From a checkpoint of a small mixture-of-experts model trained on Wikipedia.
Experts: 256 experts in each of 8 layers, 64 GeGLU neurons an expert, 6 picks a token, a softmax router.
Training: 1094M tokens, 8347 steps.
Below are experts of layer 4 (counted from 0) of a mixture-of-experts language model. Rows are named router (the router's row for the expert), gate (a neuron's input weights, with its number), up (a neuron's input weights, with its number) and show model dimensions 0-255. Each number is 500 + 25 x the weight over its row's rms, rounded and kept within 0 to 999. Numbers have three digits each.
After each expert's rows: a language model's description of what the expert responds to. This comes from a sample of Wikipedia text that the model never trained on.

# expert 43
router:443483474512551499502457519485526483440475477530489536567529458506494484502485497516486554531501504497514463542468509544499519477479471496517547494478451508481509505491522527470509514507524515492500516457479460526527493532522488500508497518533518527498506489477471495502506464501436523485529464475488492505508484446491495501470508503467483539479462496532502527480478498483514508533521495514493464488530455494486528551514507519489499482531496478505515507481505525540518485488479536494524463481528514496479514490498544510501496534500494529491473486509504490493471484512482529500486496539491545479492499503504441481513525476508515469518528496455495520507465460502461470537461502521513457507473507495484495463502489459473554471465532473492526483503526530565421496484496513
gate0:476517497503500468492508516544486483477567515476489502527488501462542467500493488433493465463566487482552512474502487509492472497533503497499518513466520454507503512494506489540496505453495554516551461522502516515509453501489481512513477490507510522533483489525519491535586495488507461536455488506515480515482491494488479482479532488491447496532478512513473496536490507502512508505518496519512512515494476523519472495481499473479536528495502530500490466506488491498498498527478532501462505497486510537508509508474521474513510523519512519504467457490553534520499509499497520468484460518512495530523512481465496454500476522562503499526468532506535506506510467517509485498511465454511511496547563494474510566488482490507532464499511532516453560455453506472510520506524489
up0:500456501528503478508502499503528558515517531486485504508484529456484515503488477473531515516513482500483536509478500481510449530469518482537475488473534569477476454476554506510536497517522519466508513528512510470419453525484448472503495522504488507510467455523503523486482488481541481426522511554461535493523501527496490522516496511506532529487507468496481471475492513462469438512512509526483520523502506483481487512489452534513524502494495454444540491473482468538515491562543521545476495524460473504527511511515490525471491512500507523510462469529518503514519476445490465480494490474526530518507528514482500472493485457473471504502527494499540502505515491519540489490499488488518472500497481520472512514494506506486537503505516491475481529522538522488491505532508518
Description: t, for, gg pieces. The piece t and for inside words, such as Strikeforce, effort, Therefore, distanced, Eltzholtz, plus same, order, great, long.

# expert 50
router:489547520499487492481455536476474498501523508501512508520513508453506492496515498470501524505535496492558517493522483481513537485520490536511503506479461473491504487496547460529541527497473507464489466489476516481513553501502515528510499503518488494471540544468526536485505497575500477519469456475499528513514472516533538524473488479495507514465519513524498545541498533489524562520499488566546479508502506469515521485492504492513536515469521526498466502485497536500527483527469514465530521488521497485482482515537529513478522505549546546555516527489517503480499518487500510548497528532533550519511459475458511479509495503514521546526533522513507493526499500469483485495514550491471483541519491482520522538467497503526528517516522482509524463536544487547481479495499468
gate0:497517526490486472478483485469463533519476467496527503494491528539514522568540479547457548493512538511505482501502501532514470485494499473478469511496517494508487510499481494482508519468485491545481498398492496482541481516486525542499532504466457531480529494503535496538471509491503479526516505503482522521516487508520496499508468554504520513477521535506507500456546547472488507479558513453474499506484488538501527479503511493508495464512512484523479497518524508505494525476518467448536514514534469494471482502487491499452478473498490527488532550510496492554490502473542502487482535496464540484497494513541507501515525513512502498527467491537500502507513503500491536470500523509490474551486517486530471491456486573474518535505489565551484480486508519507501516540474486
up0:504479498476545455506495502489499504482543479527472460572511502497526496504478475474495479497507486484498505542504461528496492443510519495511510478515524489509503463486489474535526508480492453528475502496491508474495502519495478513538549508489502467477501535535500511528501483465510469511487529487491510501509543478508486493528556513520486521526369471482510511477499511529467515492480512491466480495518512488505494472519490506531514469545505521512513444495474475503460491502469518513502476514499529536516506520515480502506528534556473532492510510531473545492548509495507465539487496519521459523542499526507470503501449532489514540510460509504540560484573510508486518480504487528486480528480492503517472504481471496499491544534495477492506503521503535472485531473481482
Description: gin and low pieces. The pieces gin and low and words about beginning or ending, such as Origin-ally, Margin of victory, start, end, along.

# expert 6
router:496535479486527497475513500488514500515530528516467481503511517499530502503488512481520539507547519495474515507498437513513459480518532459526538518476471509532510491497471468484515511533495499479523506533485454496519496519481488490496533513469526492474567486459500497509495494461493536515532462477521510515526462497500491491518477513450534494484517531491505498515447490478520453494491491516508454525502528491516503471475518481516463495564495502488507496493500473457479546475467500613500473510545499507488492510468448527500488540528497469454500517497453533503514517500486489502490516521479511544527496448482548471489485537513502522498492504497512514516478472537479459478530474487509550503502508515505477548507528452473503531527488475524540492529495497482460525500538485
gate0:490485526526505521508513516480524523522445469496477532524494499476483465467496494505464487489518495501429515487456508495506512510433514493488522541497495512494483490509509474453536477519508497506506508476500539467517579515519511499522546503507511519482502526522519482462516495499515495469521498494445512558473474483514509520497505491489477445515519503521512520499515432493484509465505525462478578473489523442507544472488486529510502477485501515517544481474476515503539506504505517499531526477511496514513497505495509502533494504504466517483473430487522515501475490467466560539512464495491474511432534484543497511479523518535486506534501492535527501491531509496545513463525464505484461498534466455516517500522475490511526517508511530489514454489502463482496463486504502
up0:523505505476503458502494479527483505478505480504504489478503501473501500489460519502509493504485516531532523520488539472544461517540476488506495501516518482482513559481558523508494508438499538515538483490479503536484523494499481494512468508522492522489480502508496510495482489514518489547438404515485534524492559492510527480485474508533538527447497484514476504530498518501461498515499553545549492550505480484456480513509464501476492523530504491494515522513494531522553534500512499485505494535488496504491517469523479519452507493489505483500501482511527484534489557484485433501503489491533525463535512503488520497570480515525528516498509479494529527475541495469452494505503505489496498497448509452552524519546513503488513501469536538521513484530485481523485514478471473
Description: Place-name parts. Compass and place words and name pieces like New, York, West, North, and -ham, -ford in Oldham, Bedford, Yokohama.

# expert 37
router:540521538489529496504488545508494464522493476533504503478498499514529497496498520511501507519514497508467551460507510510515497503519517491474561487499481480492515494472514465519537494473444521516472516458442485532471494497533508468483478508509479531488527512459454514521493489562453495500479467487463463524469515497566506501519487490497517484470513559481477494497479477558522512526506487474537516492482506512530502497499490526520508478550478524534514511482531504523532527499521524579539498499513501512503523457452510515537547480487554464547519501526521487524527488491471527493541526546441486547528511524487478492526494475501460493498524497519491514495473512509461491461498508484498481503509511497463549495523517500514508540499523483500473505500506467493513520549468485
gate0:517499483494477504521483526503495448485557469484496486487473518492490483536516494482505509466578524538459515472491537508528515512407519538459504457505494490533494492462486487479513497490527524519500431512498487494472466499520495486530481540486502483515535515499520486515505506481514513464522506480480537508510503477498485518590488546503471516530507509552544506484517485490478482500487481536529483482488519498522499510477479523524479524521481485519482550466519490509523528512535533501511456514474527548501490536512501504468505514499487516503443510476505497427555503472497504513517506496480486521481511521487505499482490534521515515532497506408500501497495481532503543513504462479511466523488512457482503505527514531482511488471538495499464486521533498472486526513498516
up0:546500523520522479457511505502496542472493508485489521489534470479472518508501463494521519528473500552530483516487483486479529494547515496500535524570458485509489521552462510519492532466496490502466512489479510474445537485480514527475503497540489523474504517479519518459515487513517509544520506500508473505482535499523532457486497493547515516485504565465498544487479526494472508492512485507474529508442521499474506487478482503439501510536520523534523455532535507472527494490517500490489527493487454463481508500489533469524499495502529496522489546474489466508473449519535517543506496461511538500493490502480480459518472480495514550490496501489507493453517460451494467430519557540519531474529511492516488482481481488534505486507503499510480523536501476503510479503532477
Description: all/it word pieces. Pieces all and it inside words and names, such as Gallery, Waller, overall, plus over, visit, sign, consider, score dashes.

# expert 17
router:528532500500505472478520532508498564506522518477457457513487484488510539514477519544496479479484527526470512509509514467517487506516520460496502519500524491495469503469522522507469461528514493500476486553508454469527483502496489490514477506483467498462512471527506470551508507471472468498486512488484457505522534538512530485515496461538436493528505484523483528489517496492489408512443477528511524470489499498472475514490521545498492511533513510512498448505501522485528482479487455501511505518492466496495519483474531506485485489538481477514486521492526483521489483488497573480457543499539498532480515491545494522486504452505505490463472483488505524515472517470485479480519499451533521513541511513491442532503505538478521543508508502517539463479479465549460482513531488
gate0:533492534550543478509491517517471498492483503520508505463512499512537488535508494476491486475503487493489553490501546483496519542475485481474510515522501515494511505517490513487507499406472514520513476515504508493500471476524494487502522458520487489495476478495489498473532490500520515444503486488528529466517532554446504511498513454490499494479512461529513499502488505479504512473547519490448506518528508525464493490512504520448502531506509476481539495533461525496506518532503520478499492446488493486497507540483481520471474543464447512510491522527459499496493501496504510494516478497495541457466552516509458471486484517562505523487466508471543504492497478523480525447463540465460500497449461496507529454487494500488509465500513539465501501537560530450486522523506464
up0:494486510464478539506469484551495459494541483483515513522493507534453502481479454518496526477476477504531466478473468491510496502503503478490503442498512479528502499546453514523490536518487487515525488476489500510534530457481498537488515507509512504513487516478508509512486498550514560495518493550485472514484446484501480496505505512471551506516517465533511485493504497476510534463519456481505502509524495475535495472526520431536458479474507461502457532497513488546479505492523477480491469452519552475468495508504458472470465460501516509456462501481537531480504512502505480494529507487503467499502454465451509526538529496499462479477503511520478466476479503505519531502518482547491490478506523499512469493508497487565460501520512457488468492515476499531566464502495523
Description: Word-start fragments, of. The word "of" and word-initial pieces such as ex, no, not and tr in running prose, plus the mid-word ten in maintenance, pretends, nontenured.

# expert 57
router:476441466493512488493501464518503502551471478508550446546491502507470503483475501537480489513542491502490477486539486487513488525502522499514543523536543467558466504539553533520502531500506457487507497516514499486510448509472504504475446506463515529502481504482543497461502504494520498546452453501525486475533518473534529497512487478458546533518492483504517531495474499437512445530535488448508460514487483499499524512470497496498496487513521478515493508525519485458477525472488503505486469491522480499468547484465465504529503534503527526535514529508491498487537507532519467477484470500528452501519513500479498482499481535457518493511517477462511517520513524541555512559500506496501512481521517491515499492516496484490557507474448502534490519499504498475527501491488512
gate0:512506502516511515528487485506529493495528488492497525499498504489516494480460456537503508534525490495466489454515522521452483513518502497492476503506526451536492510518520499517474508504521501483498529469502493509487529480461476518530477506481533497457519487483462492532517494517553485496490487501460497492528469504536520437492483513558519490516500533512525536488495479517521461484488463460460589475474505500456500459526514508520501461464502462512532530518501531476461528486505535529476472520465511551493504502475470508498508419496512518527471516513445499518537470494472483473494475494505498499489492485481558480496529480510502483485556509470486498542475549493513495496449536520516478523465471496483481497503506485516522524491513509506508514446445526530512531491539453
up0:492524486517542499471520499517488527475501492504497519554476508512504491473512508497521485520504511472438497450540441486502521481553518445484541517478485493507519519467491494496476506533557539537518464472514512509485489511529510481534489461495512474529506498491486497504518470528495488534549536506516481501540460500498515467504530535482514495463547523503527546486510512479499517491452513488562509492492519483486497473483487476517501478523513529476517484492515517496482485511461512512521496506501497526453509489510490507508498537459525474497504506517473527539579488468461523499515496501507499490524532469438550467500478484514469467465472546503448509452453521501500514513466472549512499510490503505547483504483524509525509512488479535502474516483562538508518528481524531
Description: Name and country endings. Mid-word pieces like men, ton, lin, ov, tan inside place and personal names, especially Armenia, Armenian, Syrian, Serbian, Stirling.

# expert 15
router:448501462498492505495499574550527479491518472526500556482493489511517453498488503482525478489523498529510488525501472484506503529511526546482535531540486508498522531511470508479517494508495509504490495493486472521512526493537491515545501508529494545494512534495496465498505491488483504502504478487449514523446500511448522498557527498557487513533509464504488532559452466490522506522544501526501482505512493478504502494480511485493501510452538489507498517458484503567536504489560509417497474477469481525462511529488495518479505492512529513510472466509512450507447456462477500476518518447457482517502505500508510499540540472526505491489501527517494480496470501502504520490472554475466491448464516513487516483523536496502496482494515485496499521492517476462474484462491493
gate1:518514512450480550502488516493505494501488473523488514497537476594448510526526465516530523436502503517500520527431505502502524467476512510526503508483478467503528477505482501527482490523500520495494479482471521486517488514502534539471513477509495539443526508489483471491553516516491467521527507457473502519501506480516519489452509472484490507503495543512450529513522496463523500456490444459423468479481469471515484486523525513496511477489489453495498480501514525487528471495502498462504522516488492516500490515531570495534483469519510489524482553448496510480490491502492531543489468513483541507480455494569498504500523525489497546513472491476512518503497471476502507489496527484511460485554525456489525503510513513523469513486506514517488470477527509482497487513507488
up1:503478516518542488487527476516504506494505518484532467525482445524525505467511517535514525515495480493476524474561488477478482499530506517484450466485513472448439497475472535480500523494497472508501554513521540498511512479491476512479509518466503475526507442498572538479498505488528500526485492548526464478474530520496505490504489493498544501520514420488546491473504505509490503496509528465498547504527539521534489471493511481531516509487552505500451501523473482481487542533517504486556507485551519473483503504484450466486500496448476497461517486505502577476505507525508490473491554494503527491494498524559520522497504519528516510468458508525506484460523528532490519472527490499496507518480489492464484529489521498526479485551488510487507519499517483483505493483484510
Description: Mid-word pieces after f. Short mid-word pieces such as le, t, m following f or comp, as in fleet, complexity, problematic, functionalist, farms.

# expert 53
router:510521516491485541510451475489519504508489486505499484527487459496482510505494546527513510502468523495441508529482467500532515455479498505532508485545516519469513516468489469504499481499541503547452468498491466537543463516521479477530518525502463495475475486531491524537517492492503561473535539522534496456497471519453474515525524537493480510514468516525507459492505492524513532440467528461523474510501503524550522476507521457512481455455493517512513516484528467522485500503487474465477476467506483451450500448502471499492483520524467475474487541515544524516466459488489489508509492497534475552529482491466516514475505501480500495487484521515510499487478502492478475503481496477513459504530470516473508476508491512497435467521465546506500539466509496476541519513490500
gate0:489497453485504471501473508493512498499527527476526545516555483513494490507499470543520501474467495561480481502508499488514521527482508484551513466517495514568511505473466477527500474467500484506519502478499470502490470508487529497465457532495490516486485518497535527514504449499493514537542495483485486541494497489487523513484448526489511500509518487406538500498459513521496530495529531501525483501462481529484537519492536478516500490491527507500498493486496503504545552517494479480526480474479498475472525509513531510549500522490491497535423466528532505487534448533541494468538544512453512501499512502522510524487475535537493506487524517513503539521509470525507479483533500463507507449494475461512495481537471475523502456528519505508520517542514486512520477496562525
up0:498473491489464552481486509490505486531434496534482504467479511498520524507508488456504485534540506470528500489490517500521468535464483492491510512528484467437485486562540547501552517528508513470457559471515516469463554499466485510515544520453496485507512479507515473484512496477521495445507509540504544449523435493545493477480536491477528488503518476478427482495554527474514498492453502498487537519539529445522462462521469520504532505469481513524497460505503505476491515519522494485498483507527496507509545511454503501500461496524486485495528483513516494506490497481505490530519506484517470533468496496473491511524481477512486510506506480505509486479499525485508494516514449504516474499502524502534487475518524552501512539470528513477503500512473536476494519517480522
Description: Capital word starts. Capital letters opening a word after a line break, bracket, quote or hyphen: Kekkonen, Vice-Chairman, DEMO, 2D, Humbaba.

# expert 16
router:483488522536522510487478487541518461466456525477510497529515487506509461555537520466489533491493483498510491565480456478531513501515510504484509518549553504519542506492504506497530524522558512513512474505482474524519494508484478553499506485480435487486511524480473501514514496475493529502553495513531472553501504512443465518542475515515483540518487503480517487512448459538524496506508487476524477521520506536543502507518521522559486495472508519477502495496519449477486487475486460519487471506504485528469497477510493478530520492514498493470530543528502514514543467439525477501483494535481462497533494520463511481511526485512477537513511506506546481498483516505555497447505488457495481505506508495515503527490494478487494511528490482455488531502534465448476473493527547
gate0:489513538448480535499515521556503488496540498495514527480488518510466518511515484503534521487522496475486523486478490496475481490494453535493543554535491540489517471504502499484495483516530478482466466519492451500478515502456492474533493468503488497487493466497517495523493490463433467471501512447560505501523529518521519532501450531512490485492485485554494486541480520488517506543472535502526490456468485507465475517495466486509531475472514505465450509506526497509508474490464486490515531468452515530513463482522567508519474496475515517469513490493526485495516532550502518546488479505490531539499479518483502503476528491479495486494527513500532517496521519513489502503503482555497452510524470499475459550476495484490517482466435539477479498451519501521501484489555497
up0:500535443524434469496534506480495500529485488485478511530493513492523523509511483522512480512453522480483515553524495503519481504495599579503464548486541486518482516423481525528526498475485473528507509535462519525523435525505545451471491534483530487503506519529504523459495498524535497508515478487503502465498512535482512503513547481441518485505508523494496524508525490506495490468530524488466521489531512524533471510539507487482517481482449482454455521451483516506510504507501506497540483495520522461498518507485489472526466498539500487493498490522488514494466502488529513508447506481472508505519504497499472520482479491529497470500489489501512550551520485512529520490444513495501494476509481519473504502516518456491478478510498529533474515487504493459497516504523497
Description: Line-initial capital letters. Single capital letters or short capitalized pieces opening a word, usually right after a line break in lists and headings, such as R in Rosenborg, M, H.

# expert 22
router:537531536482535504454547510524482484494498486493514508490506512497512556486460520501521506517509499497543540531490535474482508515517530450488481513527473486530466509515546539515506526514497483483479509488527467504500521500519494485497498492493522518461539494539541520507502497529542504505534521515510521502557486522526486488508456491484534494505544486542508479494458552480464507487546528477473548519495497503543493508467517500442504501521514459465474480535469520485485514474527502482474473545531526495465512499488468526530508495491467522486475488530537537519528515507515471509503522454535482441530513498491522490463517540551521477489469528471503499492489488512530469507460487490506531496457512478498514530493485476496544502456550493494473474516525499485527551452523524
gate0:506563535529523527510505470463462514494480530495505469499526469455515472510503510499493510501513527480511476452485511528477513502495507497515473489532489510519524501503532533511484521513486479463551487529483553503521485512467480516543505501464550440511517511465523499538508506485516486450515534474472486483522527522522533504501524520513497497446504537485509491515532478532537541482508485498490449480512436438471450495527501490548477488497465500486515508523516537460502475450499523496518441535476498492520525469480516519510519477511483514450494480530488492474492495497529503486537481518543470506506469513504492507491478497524480515477542495489511462521496510464483478470472500524528516475486502514446479547510493538468491475564487462510483518475486457481480515515518489
up0:511543518508513517514524493433464475488488505510506499540527495455523465490500538507479500521497483433516479470475528513480501483505503495544480509523498531503512521491534553522489495523508503494501490499508549504527502490501473450540507490459522448537503486459494479516524534463517477458507538506510486476506508530521500504516540509506517508470513544477477531516518494584522496471509506521477441469502459441469463504519501516518489510539477526504514491528511519490532484460481551512484452499513479495497549476459518489516492492515495496475488476516483526469514482517500500485541515540518462494499502504468494471499491510528486517467540513472493481500477516440490470478431538516510498500499512486446499516504488529463555499541469474511497499507511475462483507516498521
Description: Years and place names. Year numbers or their last two digits in dates and tables (1986, 2015, 19|74), plus pieces of place names like York, Australia, Carolina.

# expert 4
router:486521460518507480497504487520543495486544466498498508539499448485467509535523508490479465510502502516500499512518537518494477511518515519476459474434536513483488501494516507526466459484482551504510522480489476479511483517482486468509494504513440470505552464479496500491534511471481554547464495501508446466487483485504487512535511552481506478512494502513509543507487508529477469426502508515486476526520517501482441558545495502503463508508539530504518515475508509513506471469506461487488484473535513469508525503480540519457463490513476550502559491511485503507496524471491502446452506505503497474502499473502525474481452506502493502524515518535503501464503528494458512524474529523510531500515472504496488514502533522502548507470445454506480472484462523504492502505475552
gate0:508511526478517492496471488508525508481492487511475463525519489477510461507486500510489490479497485481484505517518528490514502498513485483519483525532444485493499525514473504534496515474519495498467474486491540477524483481516473511527492493492480520489509498488506483490545498470520472466547515464464495537469527540483479512517497477426522548497513520486490490551475544488548466512509558527542479481482522439511505498540562520519477478485468519501496492522543549491508520530503526490473473487500528459547522479542512458488555525499520512488507506496441538508467490462505515471480486509517529483523508473492544528513566518523489523518518526495516510502522524524502511530516536518517491516487484450476530515522461486428502482510455501477530496445488502471529523522475505
up0:462479457514481542510489528473508494466544500511472491505462516487502505513514519536501514510503498479498467534516498495537494477499492477512545506487518494471484472550495483554489481501503506503507519526499492541536474524551482478472491534509472453504499537492493524514461512503467502501496516516525497510495464466524509499487500511508499486473482487531531487494502488504487483503542534493517532525458535532489514503496524531462502507505530469540472506493495489543499469512510512528508546483482440479491484511523495485456487473531509480483506507523507449475533551475435560494502535501529480507531478492487463423520498514530486439524529543478435465533505525513507492519502488464436505497494481502491494485458521492460505488489521502541472447533547505514478470502517515
Description: For and word-initial pieces. The preposition for (up for election, the draw for), plus opening word pieces like se, fe, com, pro, and final e in names (Eusebio, Rescue, sale).

# expert 61
router:512522500498524525536554530518453516493489470467475494532522489471507485489485503544546466481548486481519537473499524470526522497507481495495518472522510497527509485510496530487529488503516501504447508532480528488511525467484535503455490507502528503558514552496473532526510506498548466546476520514489511521561454512547481498501475460485485484477493513494505498465469493543496479550485511502546472485503485506494426500529508527495504511517452502495515462477522470537493517466497532573538556519489492521503533494498538492518515491481541460524517488450505512498497513510503518540480545534516475489505471511488465483513510478489501535528522518519526526512472500532545471494495526474490491541501485504452485490499473503496522504533482522507550478491509475477472487485474484
gate0:473515533505495552478534529536533507476499506519484496496498480487479534535518506495513487515484495511470514495501484436479487473494509514530531509490503484516510538508483489506485492474534519499548460497470521493503550519464466529541525474517542473436502548496569521489496513520524503522499495503463457459487517453527552485484510502540513509533474469482500500479506495498468519523473506516508472504468495498542489482490505482503556491502501497554490466483499478508477465528493504490515485494452519491499464580517523492532530504504509492430511459477475528486528497508511472543531460470493501537480442502458501467460466471484540502485527496524499482484495489487492472538478497509496478501503516455503521526472516476533520530488530489521515492494505503553477526466520510
up0:440479536508488507482486495512492493485490483524471494483518484491515495505466467498484494512473527520475546496494484514489499452496491479549508479505501482504500521455536434504543494502563519493529471500504506514522492504472484482557477516495492464511526538514555511541477543500547498475467469526503465486483508499520519510467496488517484519493456502647496494530506487518476534493524524522506496493522530503498490470518498470491551492454515504479482488509502510487463479485487498472485495507465548514496478536521513477515517523489479520485504483481476528503499530521511485532506466490522484543524469509503517477475476517480536490485501555529507511456472497490485482468467477557515475521483504447516502496483556499524517509515534505517512462503494482512474523501480512
Description: oc piece and quantifiers. The piece oc in endocrinology, Morocco, Locations, proclaimed, plus quantifiers like both, several, various, all, some, and table commas.

# expert 18
router:502497534484513521473527517473504474512476484440550463515479545505521507467502494528545533553507486477520481528503552453519504530469487473485457477534475542483467505503514478527509536471514491489463517478560502511508513491520468506469528494498435492517530449518508488478526511516496491481507472489510487481518509516529519509482480507496510525548512479505505499499533501495476514433506533552484506491526513537522515480490490484429539491461514475444465455516471501515504548535531476520485500520526496499464543501490463528491518514521503481523479489504503552505487482490499504520515507468532496528493488478505518546466522541530526477524507502473498519482497479511513498523507505479458518448479467483536541497484517526486466537485506481492518484502535517487506463456526506
gate0:524457506502491481509496496488530518513536521517496500528553500516500526495488507515484505507504489505488539492522497486490485442507470518502485486473559521507517461466485515522479457504497447526473497564479537486502491505503474460477453454491477519517481477512487485523480512509489496534487501513515494467521508554533508517487533494397517511515485505492489499535581499517493529481438496467463502485525527483487501513524457507482524478474502502511508487531518477481498516527490486501515538468503469485484539500478472503515515486488509560466486490537513526522540488475526525487508497486511498506526491484459480505466493517497565510538448506514499493500469486506482526507468510580507519482516485500520526522541457478552475496482478502479511494531508545516550480504489503
up0:513486482486500475534523519521530483504506497506500476519529498514485572459510474495505454498519503503475564496508511479497527481497470475527505486474480493482523498487510532505481487503519472488470509531507534467513497498504505489495436461474475533533496499518487477514461508490496512495494526506546492447522505538538510510480542492478526492508497511506488517540571460552523527466450493493487519444504519493499516533488506506483520525486465458501490495554515497477499506507479487524478527472515483486471522488442460530528559474510541533443493489530505526520522521513513512478506492499531516509536481452466526513458492518478533491523457513504512523475440494521526479546451504502513530488505476467531549523521510471532474479481494499486511453497510549499510487477497522
Description: Year and date digits. Digit groups inside years, season ranges, dates and ISBNs, e.g. 2008–09, 2017–2018, 978, often in tables.

# expert 26
router:491499453483526510494486533538476477488465489471493469543482507503547495462531517449522451520529519509542505480525491500525511489488494498475442502492535539528507465532515477505523559512543509490459476488473525514484486513514520504478469483495459448490529505497495489510493477514449527533490447526529489550494499480481466490465503518485473541495482509459504490485501534499521517542473489516499525543482528510494527506521500498527510558454506523503500499497466529486504507506481551507477534521500514550468516488456526535517514535506516489492535520524519477496473533474469518509515528538515495540494507533498489493474524466522554517516511502494534532494478468523501487527478502489519477453486523514448463501491443494468496518503481555520506522521529528500548499490519497
gate0:533543499546489457482478456497488504542495507476489499511514504449492533494485441455493486502512510524489518566527536520496501492513541521469497500505501475518476535431492498469459494497455473482489524552483490510452461527478497476475503501498482510473492506483469516477502487498478512439527488466493534511533491530479530425512480554465511497522505511519513499512529520473518502493499502486500489508510488500483541503474485500498496516480487470522499482493476499477521522492476531479470543503605494449513484487477482500465481528527484461512538493516484498473472523473501469499491482529476518520507528533496486522503552493495519470521532498510482490526538511501478465547494492505499484483523548510505558489525486457483496459509485520539463504523499495527513513489486479
up0:491511478499514524528533539498502518509506478530474531533481519498463566495463510471531548537501554528520492517495479464485488519460510474490513483535502553482508529543497464488548497529507522554489470509469499424486469543483488502489486491478464472489533519515462486494511522469488480502561506522492507514512493508501513517534489510504510496507509468509473500483493494520488484520493528494529491483486527516489542522488455505525526500473538538459543513476471507494473444479478532472528520519506484555531495507517504521515474510466538513474471501521441505517524551509488492484529481505496500467509509511533506486504447505501543508488513469501474519489483463562504494524498505536532462478501487497509485497490433480489495511470504500467488490499463475476492437498490466
Description: Ordinal th and numbers. The piece th in ordinals and inside words, such as 8th, athlete, further, and small numbers in tables, measurements and years.

# expert 8
router:523513486486481474478524480486453478508489480488433487512506447489486528480505495513492500506517512523478545493506485506542523551537513488510560523520460512522495479523506500479534506514529511513479466511515505481537517487523487506455518520500509502472553513527496450505468493470474456504504560464533515505502537490474492485480499495513536501510529476521493526505481478500484541480513523437508482525505495512507486536537503450507480518541519513475494495513491506516491493535468499586513505513499479486490461496503473529547487497520533481495553509506502472517506517482496489486503506505501495486507522513524516484486518504523449511493563492546506519555468495529486533483479481518543536460499482488437468487486476484520485534542512462491543525522451514534490507525551531
gate0:471459534501475501519442501557512493508496507527521478452523515489575505460510521543476485486512489524497519479484536481530491497465454466485507482465516475480509474530512498481500491464507488496525493514523469539519526489485516508491514458525504517521477408519529508515498477519498507538523493498459457516523503491487471518503480485461517528559476509509479505517500493489509479487510496506503533510506523527457500503528492519483512517480469529527524504493490515496495540507509499481466510473547543479451520470494502541490483507490479509488502462500554522508467481511473493516522459509524454480497527503514516516490517561456484458490469470480517524464500502486508487506527518456493456486484529492497507505576444487496512486532478527547537447511493504490499473515517524
up0:499474508501447483517496467530506508476516473508496492513529510512482484460569508561471513528523509516451521461469495513512476537510543462449515500494534518463489478541521514481476549482499494518503475491507473542504544518516514525501478491515483498482487516530484500547490500504476476532500517497470468581507506492552498540493433490446500476521493471525485565524502481479494490472538521495492535482512495502484480501482527497496504494488505528525499494474496508563517457497482501482490481476528533436456516482514495535499487505480498502514530468530541508507461493510463523490482451487529488499520500513494502500484539542477484476510522498497478504486529508533482498506527503461512477484504519461479496492542460440475483516514481498529545467494474490510470493534498526
Description: Letter A word starts. Word-initial A or a pieces and the articles a/an, often starting a name or table cell, such as A-rena, A-cademy, Ad-ditional.

# expert 48
router:507487532504525491476506508518520458505535497430496476488459526485515496487530479505509491492496526523534549511518497493543478492497482500517458507535526502526465489475524526496494508495535486500473497515510595527531510501527510548489486513504463520529573499500465474488504513480514448504534540523496448500476508521529508496454455470488503533498509548492487475505553463498506474539460504522479478487502518486470517556502529506466469502473541510468484490501484473491564506470521522524496513518535498489492504489526474519529504494519501497564488506459519468517498517466489508486481494519480535534528482449477518496493516513491458496504504511462481525469477484471516494531539467498506514509465475533506464463514488531496452515494482479479532512529502510493538495486487465
gate0:479540525506456481516521493481489506526481519490515563532474512462527499479490511485476511512490508491512484506472505528479513483464469518510516498490458537489526508534503530521538508523513473495532556483484456480431500495463507519510488500492530433486510481518487497533472576485507490512513482488485523497527495467491469512540526515559505532499475506475476514507486496499474471453474520491512497462479542525513509509504485521531529493500481508472514487513498528508484500491524498491449490528562529488513500432470538500551519502547514477496524482507531536511518468528466494532506515511498525477468509526519509506486494505452496475510511506520475467492521492456464475491512508574535521496511511476488482504506539471481545490516531537520487463486510475453463487453498521
up0:526515525494493513480519501515551498500517444484490533530498520523507498453494543532514481489538501463520499492477489499503538513503519507477493496476499470517501493586534520476499472503506510510496517535562478528506431473521539510514484491494516514542499510469510481499504521518488525456504505513480502519498497502504484513438488532471511488491497496503527538527528468467480525461496526526511498460501467490518517502553521469502472482451504465494450505508502507516487501458525513515478488471505446482476509473503477531478534480519530506500431512519513505486523499513500498541539507507474483496439510513489534531480466540531483449521469496457494489476491519536497505540514514450553503486512452510502523455483497486482513478499477463510508528515510446520477522543528512
Description: Standalone small numbers. Space-preceded small numbers in tables, scores and stats, such as 0 in 0-1, goals 12, and words like two, nine.

# expert 47
router:498487509487528511512479472490516504544476478524491464539512533472508469496517468494466540508504494529471496473516519492491450520483476488475514506528543500505492434526532466500516531496489518492521484512492445513512484486484505552506491513507530467452467550544478492533503506490524475498444500481546499487485488549493507476549485535457469519502508475494478503495472540528480542528514550470499466508542541453514516494482542533537508499498476507515497457506491508458482520488470491454455476468517505448481503471475484557480476521519521515528529471493521510503497485490520532502525493507499463481538525503495515497500507497499517493499507497453492491487515530507515527439525499438531496514518475486491471525499484492516545502549459490489480519512531488440515473498490490
gate1:492466474510526504549504512516456512459462490469513496500466490493522520553483491475488523502501499523517483486455517490474504512509501504543543489488468487515499497447531464503525489490470562507484509448483493517497506508504468499514468492515476501520518495512513464472510494492496486460524451523501522484476510507462518484511495506483505539505495541500489487465493499500460528498467522502476504494493510515517516494449480512507489516495513528485496493499528467494520491528459508482395480536520527529501477482541429488504437492507497453487478529495504489501489477518478492521505449523583492496511479509450502443497498516468500529517486475495510532500562485516514535515497439525532481506509462462512557511504516502490496488452512507499529488507534486478474539492476487
up1:526485494505450501524514487509503482540527539474470517474521521454471508519505520509500474505500509474461488499519506522536505501525506521486471472491531529506538488510503546462450462549543511492534487545479501514489449554502491475480459468471448517505490538505498514512482481530510521518481494467525526514514517498515504480475496481499481496475515469492524480521504500469506495495481497476528464496473449532532507552504444504492551511490489450475512479441498497503493474461491473464519527480505513446513518477454491449516463532505495498537508449500525491516537511492516523470490490492475516496498517486513490515472514501518486476507515500508511470487527514518487494496456504477445498448469459526509491502521482482490527493522513508496488497502463584525559456533523524
Description: Mid-word consonant endings. Word-middle syllables like id, ay, ak and ring after an opening syllable: evidence, semi-arid, Barring, struck; also 77 in birth years.